Below are experts of layer 2 (counted from 0) of a mixture-of-experts language model. Rows are named router (the router's row for the expert) and show model dimensions 448-511. Each number is 500 + 40 x the weight over its row's rms, rounded and kept within 0 to 999. Numbers have three digits each.
After each expert's rows: a language model's description of what the expert responds to. This comes from a sample of Wikipedia text that the model never trained on.

# expert 27
router:526425485487553452548519484427504479512474495480447475471425480567521517488512469483469544517511502467564424512434535481500590527477527491582519491442451479494447500555482566547517439504539506
Bare space tokens. Standalone space tokens inside multiword names, binomials and phrases (Tringa erythropus, honey cakes) and in empty table cells.

# expert 39
router:556507503476583496491506503510444632420465543506532486584479504580547407434491446528521488550555521498442633474556563529449493449544438458432544478561576517538536549439470558544509450534486494
Codes and year digits. Digit or capital-letter pieces inside codes, model names and call signs (CYB061, AKB48, AMOLED, WFAN), and the end digits of years.

# expert 56
router:533496521510426475456455486533480501412482532527477545551441425525431528450479473521525485473518508516484521522550433471498432466582511523535460502460509576493535540513497458518459546513493548
Sports table labels. Header and entry words in sports results tables, such as Team, MF, DF, ATP, GF, DNS, League, and country codes.

# expert 63
router:493485440424589503499490514477448446558501492407557595510520495473514472515444506452534504493512449511564554385510527541444513528484538497521548513533467555472508526511504475534523556474509454
Quantities and physical nouns. Numbers and units in measurements (million, miles, hp, km) and physical nouns like water, air, Sea, aircraft, during.

# expert 54
router:509525497604480461518475558524545487468544485500492457478520549577512512533459498595506497539507436504489503556448506544477519545517523526495525478496450428556456451539582501529468492534490547
Is in definitions. The verb is in opening species definitions (X is a moth of...), sentence-initial He, has, and New, North, South in place names.

# expert 18
router:509498544471532485494496473466574452512578523441431485543413609467542516522455550562506491547454480464534428461547468570418436581515430446536557476546458453485461455504454546469488526465483515
Slashes, Thai-script bytes. Slashes in pronunciation brackets (/is/, /el/) and between names, Thai and other non-Latin script bytes, plus odd single letters like m, w.

# expert 36
router:469511515532511433492528442507524499516491476524450527530475522513581475514514502503518472543459467504480511536491453557515500589498460467411536455583471501490429464468493513494469459441534464
Periods in infoboxes. Periods after initials and abbreviations (J., M., U.S.) in infobox and taxonomy lists, plus semicolons and units like kg, ft, lb.

# expert 8
router:589529439471444547571508573489535455545439496468532507538467513504494477546523506480452542523563502465466555455594475524545497511456459477516432500430538547505475525528502520449529535466501476
CJK and byte fragments. Byte pieces and characters inside Chinese or Japanese names and titles, such as 長慶 or 高雄; also capital letters inside acronyms like VTS.

# expert 44
router:607523571504482503557518478518524443475412475474541438510494585574522523482458562445463477502554407482521481523538446454542571505542463479522539487501482430526492539483598520427505459469469536
Years and country names. Years and century pieces in dates, like 1978, 2014, 17|79, plus States, Kingdom, War after United or in.

# expert 3
router:520480450473414476472534476447440491506458438476486494570471465467517447549437522453523475559520500499533541516459517493490485470530504531473508460531504485503548458439517492462545422476493500
Rare word fragments. Early pieces of unusual split words and names, often single letters, such as A-fra-id, rub-ra, K-lingons, al-B-ab.

# expert 40
router:425527461555480502504458508477467561498497549545502545564423511474491519472514519510475475467549480469549452618533567490517497493498487495523472416480507519518543502446568557496511506505471517
People and kinship. Personal pronouns, male first names, titles and kinship nouns in biographies, such as his, she, John, Sir, nephew, father.

# expert 19
router:547547453497576433480436558495519478522494502526451569495506509474515480491522558566557539492515510433459492559411536496483522561510493549479476485523461476428460543484468473487581534529466480
Opening parentheses, at. Opening parenthesis before years, abbreviations or scores, as in (1922, (CIA), (rain); also the preposition at and capital initials E, I.

# expert 34
router:494477504524457532421509490469450490562561483523449510445577419546512468529526529471517491501466450496498463448485568470594472463530486522442483501520517485534461565434541488468506480495536508
Infobox field labels. Line-initial words opening infobox fields, headings and list items, such as Deputy, Minister, Scientific classification, Directed, Native name.

# expert 0
router:498607456466450492503515621497465518515410549521469461531563508439487498493482464450510458499481555458506440534444501456553463478449453504589449544552537533497517455509545519428485490500474522
Title words, name fragments. Short capitalised words in song, album and film titles (Man, Love, Night, Take), plus syllable pieces inside Asian and Slavic names.

# expert 28
router:444526556584528456483496519457499510508477484566514488522514495474493462506471543452586518514477467482542531473492563491520519474528553483486502498465498421465561464585497498586488503527489548
Digits inside numbers. Final or middle digit pieces of multi-digit numbers, decimals and coordinates in census figures, tables and measurements, such as 4,901, 37.91, 33.670.

# expert 22
router:449486463530419499488539480504566543531504501521477523411511471499478587556485560511490514508456512540467464438497477581451487573525500535538477501472476474453452527491456528461532456485414501
Phrasal particles, census phrasing. Particles completing phrasal verbs, such as made up, broke out, split up, plus did, more and further, often in census household statistics.

# expert 43
router:481494516464486486479528594501507521493498474400510496519450550503518471488431448504535548548431504475453518391543521517486504449510507480517458503499480565536502520472459515554518507515485520
LaTeX math tokens. LaTeX math markup pieces such as backslash, braces, underscore, caret, dollar signs, and e in \epsilon; also subscript numbers.

# expert 11
router:481516504461569534512453444492440543487500478500472544461468509454465367507491446513572564457520508499527566500568490498613496524521490526478547492484491489447537537456464525504532481502531449
Letter y, after. Word-internal y inside names and rare words (Cuypers, calligraphy, papyri), plus the words after, even, despite, Best and Award in award listings.

# expert 15
router:529462522564481496472488438483536491463450514514464502525475479474429535512568506543555489513524530538488541529546434470513439449562508565540411490445487530440577431457467537525450551478462504
Sports tables, terms. Sports vocabulary and table parts: section headers like Rankings and Standings, table separators, and words like season, League, coach, semifinal, debut.

# expert 42
router:556500554505556452519574520428531474561428555472467533504428495506532512490472408444443475495539494452486489521510513500464505528546466473529556535467524511514501475495538517495565488465453415
Single-letter word pieces. Single letters like a, c, p inside split words (Re-c-reation, Phascolar-c-tidae), and other short fragments in foreign names.

# expert 59
router:502551525519460461537409463530500537512447510566421575530499415563468477468525471530471555591456550440495451522568493433499442477579562527476428453450480502448499553554467552479514474528513505
First names in lists. Given names starting a new person in tables and lists, especially tennis draws and credits, such as John, Robert, Ed, Marc.

# expert 13
router:534514568579507532412509521440493533490531456566445514505575472445455512520480408421424489486481508552539508517579498433516440428503539509450512561435510531449504521516494481553447534465452501
Place and institution names. Proper names of places, teams and institutions in lists and tables, such as Texas, Manitoba, Middlesbrough, University, School, York.

# expert 2
router:489522478462481530451493409517511456498529447489493402481448503502467450535542467508436522473516508505442480526510501493492515590572435542543518492521524572481500476476468517494443463455464551
Indefinite article a/an. Mostly the articles a and an after is, as, was, with, plus odd word-piece letters like d, t, z and Al- name starts.

# expert 49
router:493497535458499547502477534491471578445536460507461473414556445487505474496524488519477485524590469514566439492462571464558506423476540531433456471482520478529478552467653504483461450525486506
Media section nouns. Nouns in headings or after articles about films, albums and series, such as Soundtrack, Episode, Season, Title, studio, media, law.

# expert 60
router:480500509491562596554493476449563456522555449461546473429464549487483529518515520477496501528519447445556548480473548562454526555477572493558485463431419464495508572450520556406497480531478467
Opening quotation marks. Opening double quotes before titles or scare-quoted terms (as "not threatened", "What Are Friends For?"), plus between, through, well, single.

# expert 17
router:558523443499445491516470512411484432548539526543521496473605560456537572465440483525503523486510476485502535482476480461453443525512485515444534458561560552551486522513479441514566530520466501
Location words, fragments. Place and position words in geographic text (near, top, north, Main), plus the word-start pieces An and Re, and fragments like -de-termination.

# expert 61
router:447490504556587439470534449548471515495536417490509412465502477457535446531500530544549537538505518519513479487538513474501510447531478463482540516525491476542518456579454523499516427536448491
Election results tables. Party names and cells in election result tables, such as Independent, Democratic, Conservative, Labour, plus pipes, vote numbers, Turnout, Swing.

# expert 16
router:554474449501508520492440541539478576568478518509556530573518472491444377484518456524442551534520542478509501493543483521527520519507461505469417502503506517521510466432517515572475456515473411
Table row pipes. Pipe characters opening a new table row after a line break, plus header words in tables, such as Year, Total, Party, Gold.

# expert 7
router:503522548435482502535511495458521498449446482455511512517544498487460508505533494405494519529570462430540505444510524500548519527538558545481546520549507467511426540436515532445553526448555448
Time and "or". The noun time, especially in "at one time" and "for some time", plus parenthetical or, then, later, and numbered list items like 2., 6.

# expert 37
router:523460539478508445472490463534510495503487501463456428472480508574547441469426499415577509488510437517475457560511460492493595518415532494530500534525451483459507469545496524484474536469518497
Table cell separators. Pipe separators between cells in Wikipedia tables, especially row-ending pipes after headers like Final and after numeric scores.

# expert 32
router:446602481506501422478498534520428508510494536534470454487514437549542552550529416563510545577533476509577464525504524542501523481481486486473501532407540479505496529551546513474478503535458465
Capitalized name initials. Single capital letter starting a proper name or an initial, like M(uggoch), F(alvey), George D., in credits, tables and results.

# expert 9
router:529527524446475467507457549521526539444423478482440477501484522542547520538542541472447543466447528497495414539495505474483479498498508552527493520473528525518492528477472543467445506494490483
Infobox colons, copulas. Colons after infobox field labels (Born:, Died:, Density:), plus dashes in life-date ranges and "was"/"were" after sentence subjects.

# expert 48
router:471528531523472535527486536464452396496452516454469549491605498513434611491504538427449524450498460496492513548482441505517496553511470464467510518531500512522474514494405462459515437471487448
By and infobox labels. The word by after built, operated, preceded, plus infobox field labels (Label, Length, ISBN) and N, W letters in coordinates.

# expert 14
router:451460483495462489564565570499516437478521493454527518500490566516510510461599545571516462472575535453553511519530564511524519465508535544498541520444441458489499540498482490531424469478528520
Foreign name beginnings. First piece of foreign or uncommon proper names and particles, such as de, El, San, O(edipus), Stéphan(e), Guru(nagar).

# expert 29
router:458456474547471458543477533471540439500503474463551413527510527435552460535559481459510497459467525466493559531521528532545517428477575519543506466548561461523483478596568463456569439484489510
Taxonomic name pieces. Latin binomial pieces in species lists (-chy-, -ensis, -ius, -aceae), plus chemistry and biology terms like species, acid, amino.

# expert 41
router:494454461384558567457460444529532549487514500457494516481475523492536462515540467524487462539583503501532507505462510547511519496471471440488489481528548524430463541484525430511459524526447540
Nationality and political modifiers. Modifiers before nouns in political or institutional phrases, like British, American, Black, Democratic, Foreign in Minister of Foreign Affairs.

# expert 58
router:471508483469543543495542488546421542524558505479470489476509536480528525503575507512522526547543527476520502509445502488465516513441491460470506509509570570580436537497506449449522468439476516
Preposition in. The preposition in, sometimes at, into or within, after verbs or opening sentences, such as wounded in the Battle, In 2022, sent in.

# expert 51
router:466461551536527514518508411531461524406516502486513506467430482501472484507463524506484403442539588513474477566492532500508445467510524530532494432548500487452540513593473459518476496546498550
Heading and row ends. Line breaks right after section headings (== Final ==) and at the ends of table rows, plus heading markers and names like History, Cast.

# expert 5
router:602524502489500481521492453508513538456516513560520456506457506427483496538419399498465448552444513502564528515506558483505487398494479475491443493473514495511491455544570532529548479575564505
Surname endings. Surnames and surname-final pieces after a first name or name start, such as Smith, Jones, -mann, Mc-Connell, Zan-ardi.

# expert 12
router:467562431496537560543433509542474483527514523493576528488553521486391434496513497456519517454484446438432425512492581535457508568473516499566535512453455471396463555530547527500505476488441524
As, along, -ther. Sentence-opening As or So, the words along, like, together, and the -ther piece inside whether, tethered, eutherian.

# expert 47
router:472490596505507512476551425538537450458492489466489512465460468482549510431470519548560504488536573525515520509500437468510566469496533466498455484525505476447492440508466528551514495531576510
Clause commas. Commas after a noun or opening phrase, like Chairman, and In the fourth quarter, plus of, with and apostrophes for feet.

# expert 45
router:572493464479488540534484565532495510410488517529519514546508499477445512460544467504483551484529520496549448492568487448408463520528473551495516539532526448544506546460535533529551514603492482
Line breaks before sections. Blank-line breaks after a table or paragraph, just before a new heading or paragraph, plus "The" opening titles.

# expert 57
router:524585521482520511541429458414498532517491533493503504570462515552546523513550511469479487525558495542532523550564533569514500532516439519562498451507501445447453520439531503404516471496472543
Title and name words. Capitalized words in song titles and names (By, Me, Over, Love, Life, Good), including name pieces like By-un and Good-ridge, plus "around".

# expert 23
router:456509447483468484572495477527505576526541443551487539455446485505505467512601580553510530532542509471520426415441504447555449474472486500486541486601502542500476499477475581362467538613485462
As, from, list commas. The words as and from in phrases like such as, known as, from 1926, plus commas, ampersands and dashes separating list items.